Below are experts of layer 9 (counted from 0) of a mixture-of-experts language model. Rows are named up (a neuron's input weights, with its number), down (a neuron's output weights, with its number) and show model dimensions 0-79. Each number is 200 + 20 x the weight over its row's rms, rounded and kept within 0 to 999.
Before each expert's rows: "comes before" lists some tokens at least twice as common just after its tokens as in all text; "comes after" lists some tokens at least twice as common just before its tokens as in all text. This comes from a sample of Wikipedia text that the model never trained on. Tokens count by the router's weight.

# expert 19
comes before: " |", ".", "9", "%", " |\n", "–"
comes after: "3", "2", "7", "8", "5", "4"
up4,190,230,182,175,214,203,182,166,167,206,186,175,219,151,214,174,196,185,209,183,199,198,191,211,178,222,231,203,175,179,208,180,203,205,196,235,217,219,199,192,171,203,195,204,181,177,222,189,195,208,180,186,201,174,168,197,190,212,233,213,207,178,235,200,196,230,210,195,203,177,213,198,185,224,184,188,238,151,214,194
down4,182,169,211,191,199,222,232,229,239,184,206,175,208,212,218,227,212,213,210,216,207,187,202,224,157,167,209,207,241,203,195,225,171,196,208,217,185,185,209,240,201,168,210,201,201,226,194,227,171,213,223,227,185,232,201,195,199,173,185,182,218,190,208,239,231,174,185,246,210,183,213,199,186,203,202,188,192,235,216,243
up5,189,231,223,169,208,229,186,175,193,203,203,230,207,150,228,178,186,186,226,195,207,179,174,226,187,217,226,210,154,174,213,206,178,249,199,201,237,231,183,193,168,199,190,207,181,200,171,176,179,197,216,188,186,195,165,204,199,215,214,198,214,177,213,204,184,210,180,186,210,165,179,190,220,233,178,201,206,198,211,200
down5,171,171,189,196,202,223,234,206,235,186,210,196,200,232,218,219,206,214,204,222,217,172,210,212,166,188,207,202,235,210,193,199,153,200,191,209,195,181,215,235,208,208,223,191,196,220,217,208,187,222,193,229,196,153,220,195,173,187,214,206,180,173,197,249,233,181,218,237,184,178,221,191,163,216,191,220,204,208,218,255
up6,182,183,222,172,205,217,226,193,211,196,222,184,193,193,224,187,187,197,227,203,219,184,214,222,164,218,206,210,168,176,220,188,232,212,161,229,221,196,198,156,183,217,156,205,162,174,197,197,175,193,199,175,184,200,204,193,199,228,236,239,199,165,221,189,186,244,194,191,223,168,215,197,229,200,197,206,210,221,182,172
down6,216,144,221,196,195,234,228,210,212,189,195,211,199,205,206,211,209,189,204,218,209,189,185,213,162,162,214,233,228,186,195,191,195,212,173,222,183,193,239,194,213,236,232,195,201,227,172,237,220,201,206,219,199,219,226,200,212,192,204,200,179,203,225,245,218,185,197,170,221,205,198,245,181,233,188,203,230,227,227,239
up7,196,193,221,178,217,235,195,240,213,203,180,163,204,189,227,204,192,206,218,184,210,188,206,221,179,219,222,206,184,196,215,180,212,203,181,262,216,196,193,169,204,198,205,219,167,177,167,215,195,175,208,206,200,220,192,190,195,221,197,211,207,181,231,209,223,226,214,183,216,209,207,187,189,205,182,224,210,201,154,201
down7,225,197,190,202,188,222,222,183,178,180,184,228,211,196,208,229,210,178,204,201,193,185,162,204,178,167,214,223,200,185,188,193,197,194,183,190,189,211,200,195,217,231,212,177,206,218,151,227,220,185,204,224,174,197,207,206,208,191,170,194,188,209,213,262,214,187,196,197,218,187,163,196,163,230,205,222,203,193,232,221
up8,171,215,199,161,204,232,206,173,217,201,204,198,206,183,229,186,187,180,230,208,222,163,196,229,172,221,224,222,135,165,218,184,219,243,174,219,209,221,194,181,204,213,181,220,162,183,200,182,200,179,210,187,225,180,194,196,193,205,223,207,206,173,237,214,209,237,209,190,219,188,171,196,188,205,204,206,220,205,191,197
down8,177,175,203,189,193,215,229,228,209,187,212,216,199,220,227,215,199,190,212,228,201,169,179,212,174,161,216,220,233,199,185,206,182,194,179,203,194,166,220,228,197,206,214,174,204,206,183,224,191,222,193,204,184,207,217,210,187,179,213,184,179,178,219,231,221,141,175,207,232,191,174,205,180,221,186,185,224,204,249,247
up9,183,198,188,173,216,232,186,181,227,211,182,189,205,186,216,194,194,160,221,183,234,187,205,221,155,201,214,227,173,179,221,203,191,203,194,239,204,208,175,186,185,207,196,242,189,153,180,198,192,201,198,183,220,204,177,190,181,224,212,237,206,178,249,193,191,212,232,172,223,206,171,162,189,218,186,191,189,195,234,159
down9,198,199,182,203,199,214,218,200,223,175,203,212,202,196,212,208,206,188,201,215,172,183,229,213,175,169,202,210,177,192,202,232,233,213,187,224,195,188,179,219,197,204,194,174,175,220,193,211,165,223,228,234,177,224,214,224,218,189,188,170,218,214,211,200,199,204,185,227,190,176,183,205,176,224,183,188,175,228,200,216
up10,208,204,184,195,188,217,221,182,176,196,226,212,198,188,190,187,206,213,190,228,175,179,187,206,191,182,199,205,176,164,196,211,210,194,209,221,205,216,178,224,212,185,189,210,223,187,230,230,211,229,177,203,176,231,219,240,218,176,199,206,240,198,197,231,190,222,207,242,201,209,171,195,175,224,196,208,189,187,176,179
down10,196,206,180,205,225,192,211,152,181,208,215,252,186,183,194,193,185,179,208,199,217,171,189,198,204,191,188,201,190,209,213,192,193,206,163,197,221,200,195,259,172,212,163,179,236,168,217,215,183,210,216,214,177,159,247,197,182,223,215,195,199,196,210,210,209,172,173,208,168,204,197,232,167,202,199,198,207,178,197,205
up11,182,218,209,172,212,214,196,169,225,210,213,246,199,182,236,172,188,205,236,198,208,188,196,224,172,215,223,214,163,184,215,179,183,264,178,223,227,232,197,188,177,197,188,200,183,200,182,187,192,171,218,183,190,195,198,181,176,229,190,213,226,185,187,233,203,220,200,172,203,189,188,191,196,236,162,194,196,205,227,185
down11,186,169,208,196,183,235,222,200,226,185,199,205,217,200,223,231,218,207,225,212,190,195,193,214,181,171,230,228,232,188,178,220,200,213,183,214,216,181,234,219,231,239,236,177,179,227,215,218,178,217,176,211,193,168,228,235,167,187,204,238,178,178,215,222,210,206,213,218,176,164,215,209,176,191,181,202,237,188,195,254

# expert 0
comes before: ":", " of", " the", " also", "%", "See"
comes after: ".", "0", "\n", " also", ".\n\n", "-"
up0,215,188,176,203,179,217,201,206,185,177,182,204,221,206,203,201,218,200,190,152,181,210,196,178,191,199,220,235,214,181,189,200,172,191,210,187,180,175,223,163,201,187,172,213,193,149,238,186,190,191,208,202,184,178,172,190,173,226,199,250,207,189,225,180,239,189,208,193,175,188,171,146,195,171,161,201,195,183,176,181
down0,226,185,186,214,191,174,215,232,241,187,206,158,219,209,214,216,231,238,207,214,188,230,191,188,210,197,215,218,235,190,171,206,247,207,181,188,201,199,206,233,204,201,210,193,198,214,203,199,213,191,215,200,224,193,236,188,218,160,170,194,197,196,194,226,187,215,220,210,186,188,212,179,172,212,211,187,187,216,190,208
up1,180,243,209,174,191,207,189,193,181,248,214,214,192,166,214,187,197,206,216,181,221,183,166,215,216,217,201,202,186,205,204,253,204,215,202,212,231,190,213,192,192,216,215,200,198,181,240,172,190,200,183,176,214,196,179,218,205,222,234,189,209,172,201,176,205,170,200,229,199,186,205,194,183,209,211,222,246,190,171,204
down1,200,205,193,209,196,180,222,230,208,189,209,155,201,229,203,216,214,220,206,221,175,216,216,194,200,191,188,208,220,193,192,203,229,198,215,200,223,171,234,236,223,164,195,174,167,218,172,226,195,180,231,204,212,179,240,196,219,213,171,203,210,187,197,201,220,189,225,248,213,197,210,214,189,168,222,148,197,237,203,240
up2,197,221,261,185,202,216,161,187,218,178,198,197,210,196,201,183,193,215,218,157,243,197,196,200,162,226,197,196,197,203,205,189,197,194,178,207,187,189,209,162,188,210,186,214,197,158,206,197,231,189,208,208,215,214,191,172,198,225,211,199,169,199,230,242,188,198,228,152,225,193,193,190,172,213,229,209,219,194,206,190
down2,217,211,199,212,188,176,227,244,217,180,183,171,216,214,223,221,224,216,202,199,170,215,190,187,192,185,210,216,207,176,179,200,223,205,220,182,210,219,241,229,202,152,208,166,162,218,180,220,193,173,247,199,212,179,248,192,208,194,180,185,207,198,203,205,216,219,203,251,212,191,205,204,185,182,213,156,194,231,197,197
up3,164,199,187,192,219,224,208,203,172,206,214,181,180,160,215,202,176,200,218,157,186,178,196,215,191,212,204,188,175,181,223,189,188,221,204,183,214,221,205,176,192,232,188,220,201,175,198,171,178,170,231,184,227,194,158,205,161,223,214,214,203,158,192,196,220,198,184,186,212,191,191,198,192,212,224,198,211,210,180,169
down3,213,189,202,221,202,183,217,230,240,197,208,174,209,232,206,209,225,235,204,221,195,207,203,189,201,190,200,214,210,196,184,197,240,196,199,198,204,187,238,242,199,168,204,176,166,206,182,214,190,190,227,191,208,204,241,168,222,198,169,188,198,200,187,205,217,206,245,242,185,195,190,192,197,202,217,184,179,213,193,220
up4,192,211,194,184,228,214,187,196,195,217,199,227,199,207,209,167,197,212,212,195,219,170,180,205,178,234,210,210,199,197,206,184,199,173,187,191,191,205,190,174,168,207,186,227,194,155,185,205,219,209,242,175,201,204,187,163,162,177,211,221,202,189,166,194,202,223,209,175,216,187,207,177,194,204,204,185,196,178,208,178
down4,216,208,203,222,194,176,231,245,220,178,202,172,214,238,216,212,225,216,201,211,173,233,210,175,201,170,200,207,223,191,186,214,238,189,214,199,202,186,227,239,199,173,212,191,164,195,175,216,213,177,220,199,189,183,256,198,203,193,168,198,196,210,198,222,213,224,221,254,200,179,217,185,188,194,221,180,186,219,191,221
up5,191,242,204,195,204,217,210,187,178,212,189,185,233,188,203,207,202,236,201,189,194,202,210,200,176,202,233,198,189,188,194,166,198,231,208,178,200,229,212,217,207,192,192,184,175,145,161,217,196,193,203,173,181,212,208,235,187,200,193,210,203,207,199,184,209,221,202,192,223,162,186,193,192,178,193,202,213,187,157,186
down5,197,182,204,207,204,211,203,252,206,175,212,175,202,211,212,216,210,209,197,213,194,195,204,203,183,203,196,208,218,202,196,196,244,189,233,193,227,199,241,235,197,175,223,168,197,207,189,225,180,189,235,217,209,208,256,202,198,205,190,189,193,186,198,197,201,197,205,242,178,175,212,187,199,201,233,161,170,229,179,205
up6,214,196,197,193,188,214,245,206,222,215,193,185,214,185,232,213,204,204,223,201,222,211,168,217,186,189,205,219,187,195,181,215,204,223,204,225,201,221,225,204,196,211,215,184,144,169,172,200,192,190,180,212,201,235,233,202,211,255,204,174,189,176,178,213,209,226,212,202,195,146,192,203,221,195,208,226,218,202,184,198
down6,195,196,180,216,205,172,230,260,218,188,207,176,203,240,200,215,211,218,204,224,179,213,228,179,197,196,186,193,264,206,200,212,235,206,240,194,214,204,213,234,207,167,200,171,188,194,190,210,221,177,207,201,216,186,237,191,207,174,178,213,215,213,192,211,227,213,223,247,200,190,217,183,185,192,224,185,192,216,182,229
up7,190,188,216,206,211,213,236,249,212,186,229,206,181,218,205,210,201,199,193,197,193,214,229,193,180,173,181,201,197,214,207,230,199,233,184,223,190,197,217,174,197,212,182,184,158,137,219,232,205,172,203,212,191,190,206,202,179,181,177,212,204,176,203,182,233,207,188,194,189,162,200,214,206,177,189,195,184,197,163,200
down7,213,185,185,215,190,178,206,245,217,181,198,160,215,193,213,210,225,233,206,210,188,202,213,189,183,178,207,209,185,183,190,200,253,187,203,225,212,204,237,241,203,182,200,209,176,199,209,225,177,188,207,201,207,216,241,202,201,198,179,184,205,191,207,200,191,205,189,255,193,190,218,184,209,165,234,196,183,203,180,238

# expert 17
comes before: " |", "9", "0", "–", "5", "4"
comes after: " ", "2", "1", "0", "–", "/"
up0,217,175,162,177,234,232,187,200,163,215,170,206,205,211,219,204,189,174,198,187,221,164,188,223,196,198,211,205,172,184,232,207,193,196,186,221,202,199,218,217,202,229,211,236,210,215,202,200,153,185,191,206,194,205,163,192,172,196,205,240,197,148,215,177,206,215,213,169,202,183,221,208,200,189,181,189,211,224,193,201
down0,212,174,183,195,194,212,205,219,201,201,190,187,200,186,208,214,212,219,205,204,217,206,214,210,196,167,206,202,168,201,199,203,246,210,227,205,191,182,186,190,222,200,213,192,205,191,212,166,181,232,232,194,210,199,183,213,162,163,187,227,206,188,180,215,221,163,186,188,191,187,185,229,193,163,216,184,165,189,143,184
up1,167,225,201,166,210,214,191,193,196,229,219,215,195,183,228,186,178,199,242,214,201,178,185,231,185,229,218,211,177,174,229,181,210,203,198,217,209,200,183,196,186,193,178,248,188,208,189,217,180,175,203,158,210,195,204,209,174,197,205,211,240,154,177,198,170,214,220,189,224,179,198,179,212,231,199,222,222,192,202,200
down1,197,184,204,208,204,192,207,226,191,198,198,209,192,231,198,209,204,207,205,203,194,220,215,177,214,184,208,205,239,197,201,157,206,181,211,217,219,193,206,195,231,254,175,200,233,213,189,214,181,176,184,190,227,190,203,191,209,185,177,243,198,199,230,237,223,182,212,150,210,216,209,207,166,180,226,209,187,194,167,200
up2,195,185,229,168,198,235,207,201,140,212,185,214,202,173,225,193,191,163,215,174,201,177,163,235,207,214,235,213,167,170,212,187,192,169,207,200,216,207,201,194,185,197,180,203,236,168,217,181,200,197,223,164,216,165,200,206,206,212,205,221,208,144,191,184,211,197,213,181,218,217,185,182,176,225,209,199,232,180,195,187
down2,196,169,171,190,201,182,188,213,206,197,207,165,193,232,210,220,215,212,209,214,184,216,221,191,240,192,210,204,228,203,211,171,230,190,203,203,218,188,228,226,212,181,193,240,202,228,194,213,213,172,186,202,216,213,195,210,226,177,189,220,198,204,215,217,172,166,174,212,213,208,193,200,188,203,228,204,191,207,207,216
up3,206,216,235,226,191,196,171,237,223,192,232,209,211,226,215,209,210,198,242,210,205,203,201,201,183,172,225,229,193,160,189,242,189,183,183,222,196,171,179,187,208,217,181,208,202,225,223,188,232,216,222,181,218,207,257,204,212,194,192,209,188,198,193,210,186,236,192,197,220,202,201,179,226,195,202,199,192,177,225,201
down3,193,175,204,214,200,206,185,230,218,200,219,170,187,229,201,215,188,227,203,226,214,209,230,186,204,217,204,193,263,221,206,212,189,180,231,220,210,175,210,201,210,219,190,213,217,206,172,171,205,196,195,182,227,178,190,194,216,196,159,238,205,179,230,214,229,195,204,172,209,202,219,201,196,197,206,202,216,198,206,231
up4,203,228,205,193,250,217,197,217,215,197,213,204,196,199,208,142,167,204,195,197,200,191,189,222,136,237,204,194,141,198,251,196,208,215,171,215,207,252,191,217,161,189,181,216,201,210,186,203,206,184,211,188,186,211,218,189,192,175,210,206,211,176,236,222,181,217,181,189,223,202,193,200,205,220,188,198,197,217,195,179
down4,213,207,184,215,190,220,202,205,144,187,178,194,208,221,191,191,215,187,194,193,173,207,191,173,197,154,200,212,177,185,192,172,208,191,211,220,207,209,204,219,201,193,216,201,190,188,197,208,197,187,213,219,221,195,206,170,175,181,167,212,219,180,200,212,240,214,179,181,204,223,213,229,154,178,225,192,163,221,169,225
up5,190,199,221,170,206,234,202,182,183,195,187,229,208,190,227,173,190,162,219,191,239,177,169,236,208,208,223,221,147,179,217,179,206,212,187,210,227,207,194,212,171,198,168,231,205,174,207,192,156,191,198,196,206,205,188,225,168,192,241,209,201,181,207,180,190,195,180,158,206,192,190,170,198,232,181,212,215,217,215,158
down5,201,158,184,189,186,204,212,232,187,188,205,179,194,220,208,212,210,201,208,217,175,238,229,196,218,157,196,208,221,195,208,196,192,200,227,189,189,154,206,218,200,173,197,184,193,223,225,209,189,182,209,196,195,194,193,203,187,157,169,240,199,148,206,224,210,192,211,178,199,197,202,197,192,195,215,181,172,213,182,196
up6,172,183,207,180,199,247,237,213,209,207,187,223,213,199,225,224,198,169,224,219,187,182,187,223,170,203,225,227,196,167,208,186,206,169,186,223,226,190,196,176,184,214,194,236,209,175,167,189,166,156,202,195,218,204,188,216,194,220,190,233,231,177,216,215,174,185,217,208,213,211,171,188,208,192,192,209,228,222,187,178
down6,199,174,208,196,167,221,231,226,205,198,187,200,214,210,220,237,230,200,221,198,169,231,216,208,201,178,224,211,233,169,191,197,187,191,219,191,194,196,217,240,211,208,228,205,221,195,222,184,186,231,181,196,207,179,222,197,217,201,221,216,216,201,188,202,209,170,225,194,213,219,203,185,166,199,211,203,193,208,183,205
up7,171,201,177,184,227,221,184,204,190,199,194,198,198,199,213,143,198,227,200,204,213,182,195,226,172,217,193,203,153,201,223,187,215,216,210,211,223,195,186,227,176,172,199,201,173,186,195,185,185,191,225,167,204,203,226,202,156,201,212,209,220,159,187,190,221,184,238,158,197,186,199,173,193,200,179,172,182,179,171,190
down7,202,146,189,203,198,202,207,234,171,193,197,193,198,196,194,214,211,197,198,205,194,216,214,181,209,176,206,204,203,192,197,161,217,182,224,209,189,168,195,185,244,217,207,207,234,224,231,174,233,216,194,193,180,198,178,208,188,141,191,231,195,193,221,216,228,214,206,177,194,230,186,178,186,175,244,175,154,205,179,173

# expert 7
comes before: "0", "-", "2", "9", "–", " States"
comes after: " ", " Coordinates", " February", " April", " C", " July"
up4,193,208,185,171,224,246,205,192,187,208,189,214,217,174,247,222,190,177,228,175,227,180,175,218,199,199,216,224,184,166,208,187,158,190,177,216,207,204,210,204,186,199,176,200,230,204,211,218,206,233,214,191,211,196,198,206,187,187,219,216,194,191,213,205,179,203,195,177,210,227,197,190,183,222,187,219,212,234,205,167
down4,200,191,208,205,202,197,211,252,231,182,215,178,195,230,207,206,201,211,207,219,193,225,208,186,201,208,202,192,209,200,197,221,191,211,231,183,222,198,198,210,220,197,188,177,188,207,181,195,203,182,205,215,202,216,207,189,197,214,159,217,225,193,209,229,221,194,240,242,175,232,218,150,182,207,216,184,209,235,194,222
up5,187,224,175,175,218,245,232,177,212,234,188,188,202,178,240,171,192,168,237,192,223,186,176,228,192,196,208,206,157,188,211,192,181,211,202,178,216,233,202,219,169,191,182,205,195,196,211,197,189,169,242,177,176,195,209,200,186,202,213,218,210,182,213,217,199,207,189,215,199,187,191,178,230,229,181,205,214,213,206,200
down5,185,193,194,202,216,204,219,222,230,194,219,174,184,229,201,206,195,199,196,201,200,228,223,182,195,207,189,181,216,210,209,224,187,194,223,202,189,208,211,211,223,198,213,225,179,232,197,208,195,181,169,194,220,225,219,179,190,186,199,209,208,203,226,239,229,190,232,245,178,202,208,165,199,245,210,194,199,206,196,221
up6,183,209,206,164,196,227,234,198,202,215,181,202,217,182,236,180,185,188,228,189,220,173,144,227,201,217,243,232,184,172,213,186,189,185,173,193,214,227,195,181,157,216,195,232,206,175,187,200,193,191,172,189,186,207,201,184,172,208,210,214,218,185,216,201,190,215,205,201,214,204,178,185,181,234,189,220,232,214,204,185
down6,187,180,231,203,208,212,235,241,246,174,218,164,197,213,210,214,204,222,201,221,200,216,225,213,208,200,201,196,188,199,195,213,216,183,235,213,233,188,199,218,194,193,185,188,202,210,214,205,180,209,201,202,208,203,199,209,208,211,218,201,188,215,213,223,202,186,199,244,184,203,222,160,205,208,210,181,188,218,208,216
up7,191,208,181,192,177,214,208,227,219,196,184,184,212,174,214,200,202,228,217,203,204,197,198,202,174,180,221,239,184,167,194,189,201,276,172,228,205,211,183,213,212,214,215,215,180,194,200,194,194,201,206,186,201,174,219,226,167,210,209,205,197,216,206,205,207,227,192,177,180,190,160,207,202,216,207,190,171,204,200,197
down7,182,194,198,195,197,185,232,257,218,182,208,192,194,190,210,206,217,176,207,228,208,220,219,203,205,192,201,199,209,194,199,215,194,220,213,170,174,179,209,229,203,167,219,205,219,198,192,196,220,186,212,224,219,252,209,197,207,188,187,191,206,219,198,219,193,197,196,228,170,224,202,160,183,224,205,192,202,206,189,209
up8,200,219,215,183,179,214,205,199,222,227,193,187,220,176,244,213,203,193,229,209,200,184,150,212,177,187,226,223,206,181,202,241,163,180,207,222,200,228,195,204,208,187,187,210,205,210,202,200,224,189,176,174,179,171,185,202,221,219,196,198,237,193,208,206,190,212,224,215,233,218,194,180,218,206,189,181,215,188,236,191
down8,203,166,233,186,203,220,226,258,229,171,223,167,194,195,219,245,214,217,203,222,185,233,227,205,202,176,206,197,213,185,185,244,219,208,218,215,202,182,203,198,189,187,197,204,215,190,204,201,214,198,197,179,202,181,192,178,207,209,222,220,184,201,222,244,198,215,229,226,198,202,199,157,198,231,207,179,201,206,196,185
up9,184,218,198,195,176,207,219,201,213,225,186,200,217,186,217,176,208,196,216,215,217,202,183,207,194,177,227,212,212,169,190,206,187,227,198,188,171,245,167,190,177,181,202,227,193,178,200,212,220,218,195,181,210,224,224,181,181,199,185,190,227,205,203,191,186,202,218,196,209,193,169,179,231,217,162,222,185,163,193,215
down9,183,186,217,208,208,209,201,224,227,201,225,191,192,223,201,207,204,206,193,226,224,198,211,199,210,207,201,197,184,198,200,186,204,191,197,210,229,184,204,208,176,187,181,221,239,190,197,174,186,195,194,205,162,198,196,225,195,223,207,194,233,186,237,202,208,182,221,221,191,235,200,131,203,237,187,187,200,247,210,215
up10,182,208,199,178,200,222,208,187,200,206,227,202,200,190,222,212,194,182,221,201,220,184,167,210,161,193,205,219,174,181,224,224,191,221,196,215,172,191,191,166,188,191,182,232,180,198,198,194,218,192,170,180,197,193,200,179,196,242,220,239,193,176,240,214,185,231,220,179,203,179,193,193,218,219,169,202,207,165,183,193
down10,186,152,210,201,207,206,210,214,213,192,223,200,191,205,215,221,205,220,196,217,225,217,235,199,195,191,214,197,178,195,208,246,218,178,220,220,209,162,172,197,201,171,185,201,209,202,183,185,186,183,171,210,176,220,202,217,193,207,215,207,202,182,223,211,235,194,211,250,177,215,192,177,199,226,193,166,210,188,190,225
up11,186,210,194,173,218,204,221,213,211,208,187,265,208,192,237,188,195,168,233,164,221,183,165,219,189,215,211,220,177,168,205,176,210,205,177,174,228,229,179,173,182,219,166,192,204,205,176,191,201,194,242,192,225,197,212,216,213,222,208,205,215,184,211,226,174,218,193,214,203,181,178,185,206,211,194,215,226,216,201,183
down11,191,209,221,188,201,184,199,244,223,211,209,157,194,241,210,222,208,220,198,213,192,216,213,204,223,209,199,193,206,219,194,239,178,198,213,196,204,197,224,222,190,198,194,187,180,227,213,217,189,199,188,190,165,243,186,211,207,193,202,221,195,194,262,183,232,179,228,212,190,194,225,157,225,234,195,205,233,184,207,223

# expert 18
comes before: " ", " |\n", " |", "1", "0", " —"
comes after: " |", ";", "0", " —", "%", "4"
up0,220,231,194,196,186,214,190,163,179,222,162,188,220,194,212,168,213,197,195,201,180,196,156,215,181,203,220,207,177,190,197,192,195,184,220,235,243,198,212,218,175,207,178,184,206,232,181,195,190,163,195,186,173,147,194,232,198,210,204,199,211,168,210,226,238,184,203,210,211,202,233,200,168,212,178,181,222,168,206,199
down0,207,218,232,200,213,199,210,215,169,204,222,188,192,237,195,196,181,193,214,208,177,203,191,200,201,209,192,193,232,199,203,214,216,197,194,203,192,206,207,208,201,218,198,177,153,241,213,208,192,186,237,205,240,178,200,158,195,174,181,188,215,207,195,218,215,207,182,215,215,192,209,189,196,197,179,198,149,175,212,244
up1,174,206,174,173,206,236,202,207,191,222,199,197,203,178,223,190,201,187,212,195,201,169,181,224,194,192,213,204,163,181,216,192,195,236,212,195,247,177,181,224,187,205,164,208,209,222,185,190,193,204,231,181,203,162,184,239,187,224,234,226,219,169,220,196,203,223,203,203,233,191,187,192,185,239,185,192,200,205,175,204
down1,197,214,219,215,213,186,208,222,166,183,213,190,193,237,203,198,204,173,205,208,159,226,199,172,186,165,197,186,229,209,192,239,200,198,218,187,183,195,211,206,208,197,190,217,175,189,245,175,223,178,241,221,215,190,205,176,195,173,172,188,171,195,180,224,213,218,218,235,196,217,210,214,198,194,189,196,171,168,224,227
up2,200,194,223,191,175,212,175,177,182,197,176,203,225,201,204,217,202,188,198,168,194,205,194,209,190,189,263,250,182,144,195,183,212,216,214,204,243,181,207,206,235,209,192,169,222,239,181,222,175,212,187,208,221,198,186,235,192,188,201,197,214,210,208,206,219,177,187,196,196,186,196,188,177,215,177,193,222,215,187,204
down2,209,199,229,211,219,202,225,209,177,195,220,202,184,211,189,190,197,223,174,211,190,213,193,172,164,198,180,184,229,216,202,216,184,201,200,219,222,197,190,194,213,199,225,170,205,214,232,154,214,197,219,193,204,165,176,203,215,177,206,193,190,186,177,208,196,193,227,206,177,186,237,212,159,194,200,171,200,215,194,202
up3,175,215,183,199,184,227,176,181,186,219,169,194,223,175,236,177,203,183,245,160,194,185,175,224,194,206,236,217,179,158,209,186,183,202,217,222,191,176,177,225,207,196,167,200,174,219,212,186,182,216,210,173,177,175,189,207,181,245,210,214,222,166,189,209,189,219,208,232,238,198,203,186,201,219,208,207,201,169,206,229
down3,198,206,234,235,203,237,226,196,182,167,197,194,200,228,200,210,196,181,197,189,175,188,202,187,155,190,198,207,189,188,193,213,199,225,206,202,189,188,182,187,216,191,195,178,190,222,208,199,205,205,230,227,161,184,184,190,179,175,164,219,200,163,191,230,205,196,231,216,225,209,199,210,170,182,208,171,163,209,207,205
up4,185,198,222,189,225,185,202,221,211,232,213,205,189,207,201,205,165,189,207,207,178,190,195,200,203,204,195,196,183,202,227,220,189,201,224,229,190,199,198,153,204,200,166,200,170,195,212,191,222,216,217,182,215,189,209,202,246,189,195,189,198,202,174,198,177,203,175,227,201,192,208,192,219,191,186,234,219,208,241,201
down4,197,185,209,199,203,150,228,211,202,199,210,195,197,205,213,208,201,190,209,214,184,214,177,201,248,169,193,197,239,203,196,219,215,213,239,195,193,213,199,243,177,197,209,234,168,197,245,176,236,182,224,201,230,179,191,193,198,170,220,178,184,212,158,201,204,216,172,225,198,192,205,162,208,200,222,229,173,171,205,238
up5,173,215,180,166,205,264,191,217,196,228,186,206,210,170,230,186,194,188,239,189,205,178,181,234,198,219,225,211,185,172,221,190,167,229,213,194,223,207,175,227,187,215,178,189,210,227,187,180,171,203,197,163,216,193,201,228,185,234,219,215,213,174,208,196,182,221,182,218,250,223,184,196,202,236,206,195,202,175,187,205
down5,203,174,201,207,201,210,203,197,162,176,201,189,201,214,208,219,214,164,198,193,181,213,202,183,180,182,211,198,219,193,188,226,187,193,206,184,173,175,198,229,228,165,187,189,185,193,216,189,199,191,273,246,168,220,183,188,207,196,147,220,192,197,182,208,233,190,228,229,206,209,191,210,183,183,220,177,178,172,205,233
up6,190,216,190,184,184,211,201,187,202,196,221,202,213,173,209,189,182,193,206,193,196,183,203,208,160,218,211,201,175,187,220,202,179,204,183,235,201,198,198,222,181,194,178,263,153,240,218,216,228,191,203,211,180,191,197,172,187,193,197,196,235,194,206,216,183,192,198,177,214,186,166,182,174,234,230,244,227,193,227,209
down6,201,193,208,219,193,189,235,190,172,186,200,188,210,187,189,211,201,179,191,206,180,208,196,190,206,185,197,200,222,200,185,209,219,219,217,207,179,188,157,201,237,180,199,158,208,229,181,176,178,200,265,231,208,181,171,214,215,192,188,220,230,203,164,244,204,205,217,223,198,205,202,207,178,195,224,153,191,201,211,218
up7,184,221,189,182,204,210,166,196,205,218,202,220,203,187,227,189,191,194,250,178,194,189,197,222,241,206,215,211,181,186,212,193,194,231,227,173,214,223,188,244,197,222,154,163,209,220,192,183,169,198,207,179,207,208,212,241,181,224,217,197,204,184,181,196,217,179,194,241,241,212,187,190,211,226,183,172,223,172,243,186
down7,199,177,198,196,197,220,250,237,170,175,210,183,205,226,220,231,215,168,205,200,150,215,188,198,182,164,205,207,214,184,185,237,214,208,212,219,189,208,181,237,220,173,183,200,177,201,223,213,191,184,230,230,193,173,201,180,205,199,175,191,194,186,201,224,225,216,208,220,214,215,202,168,162,170,220,191,181,232,191,207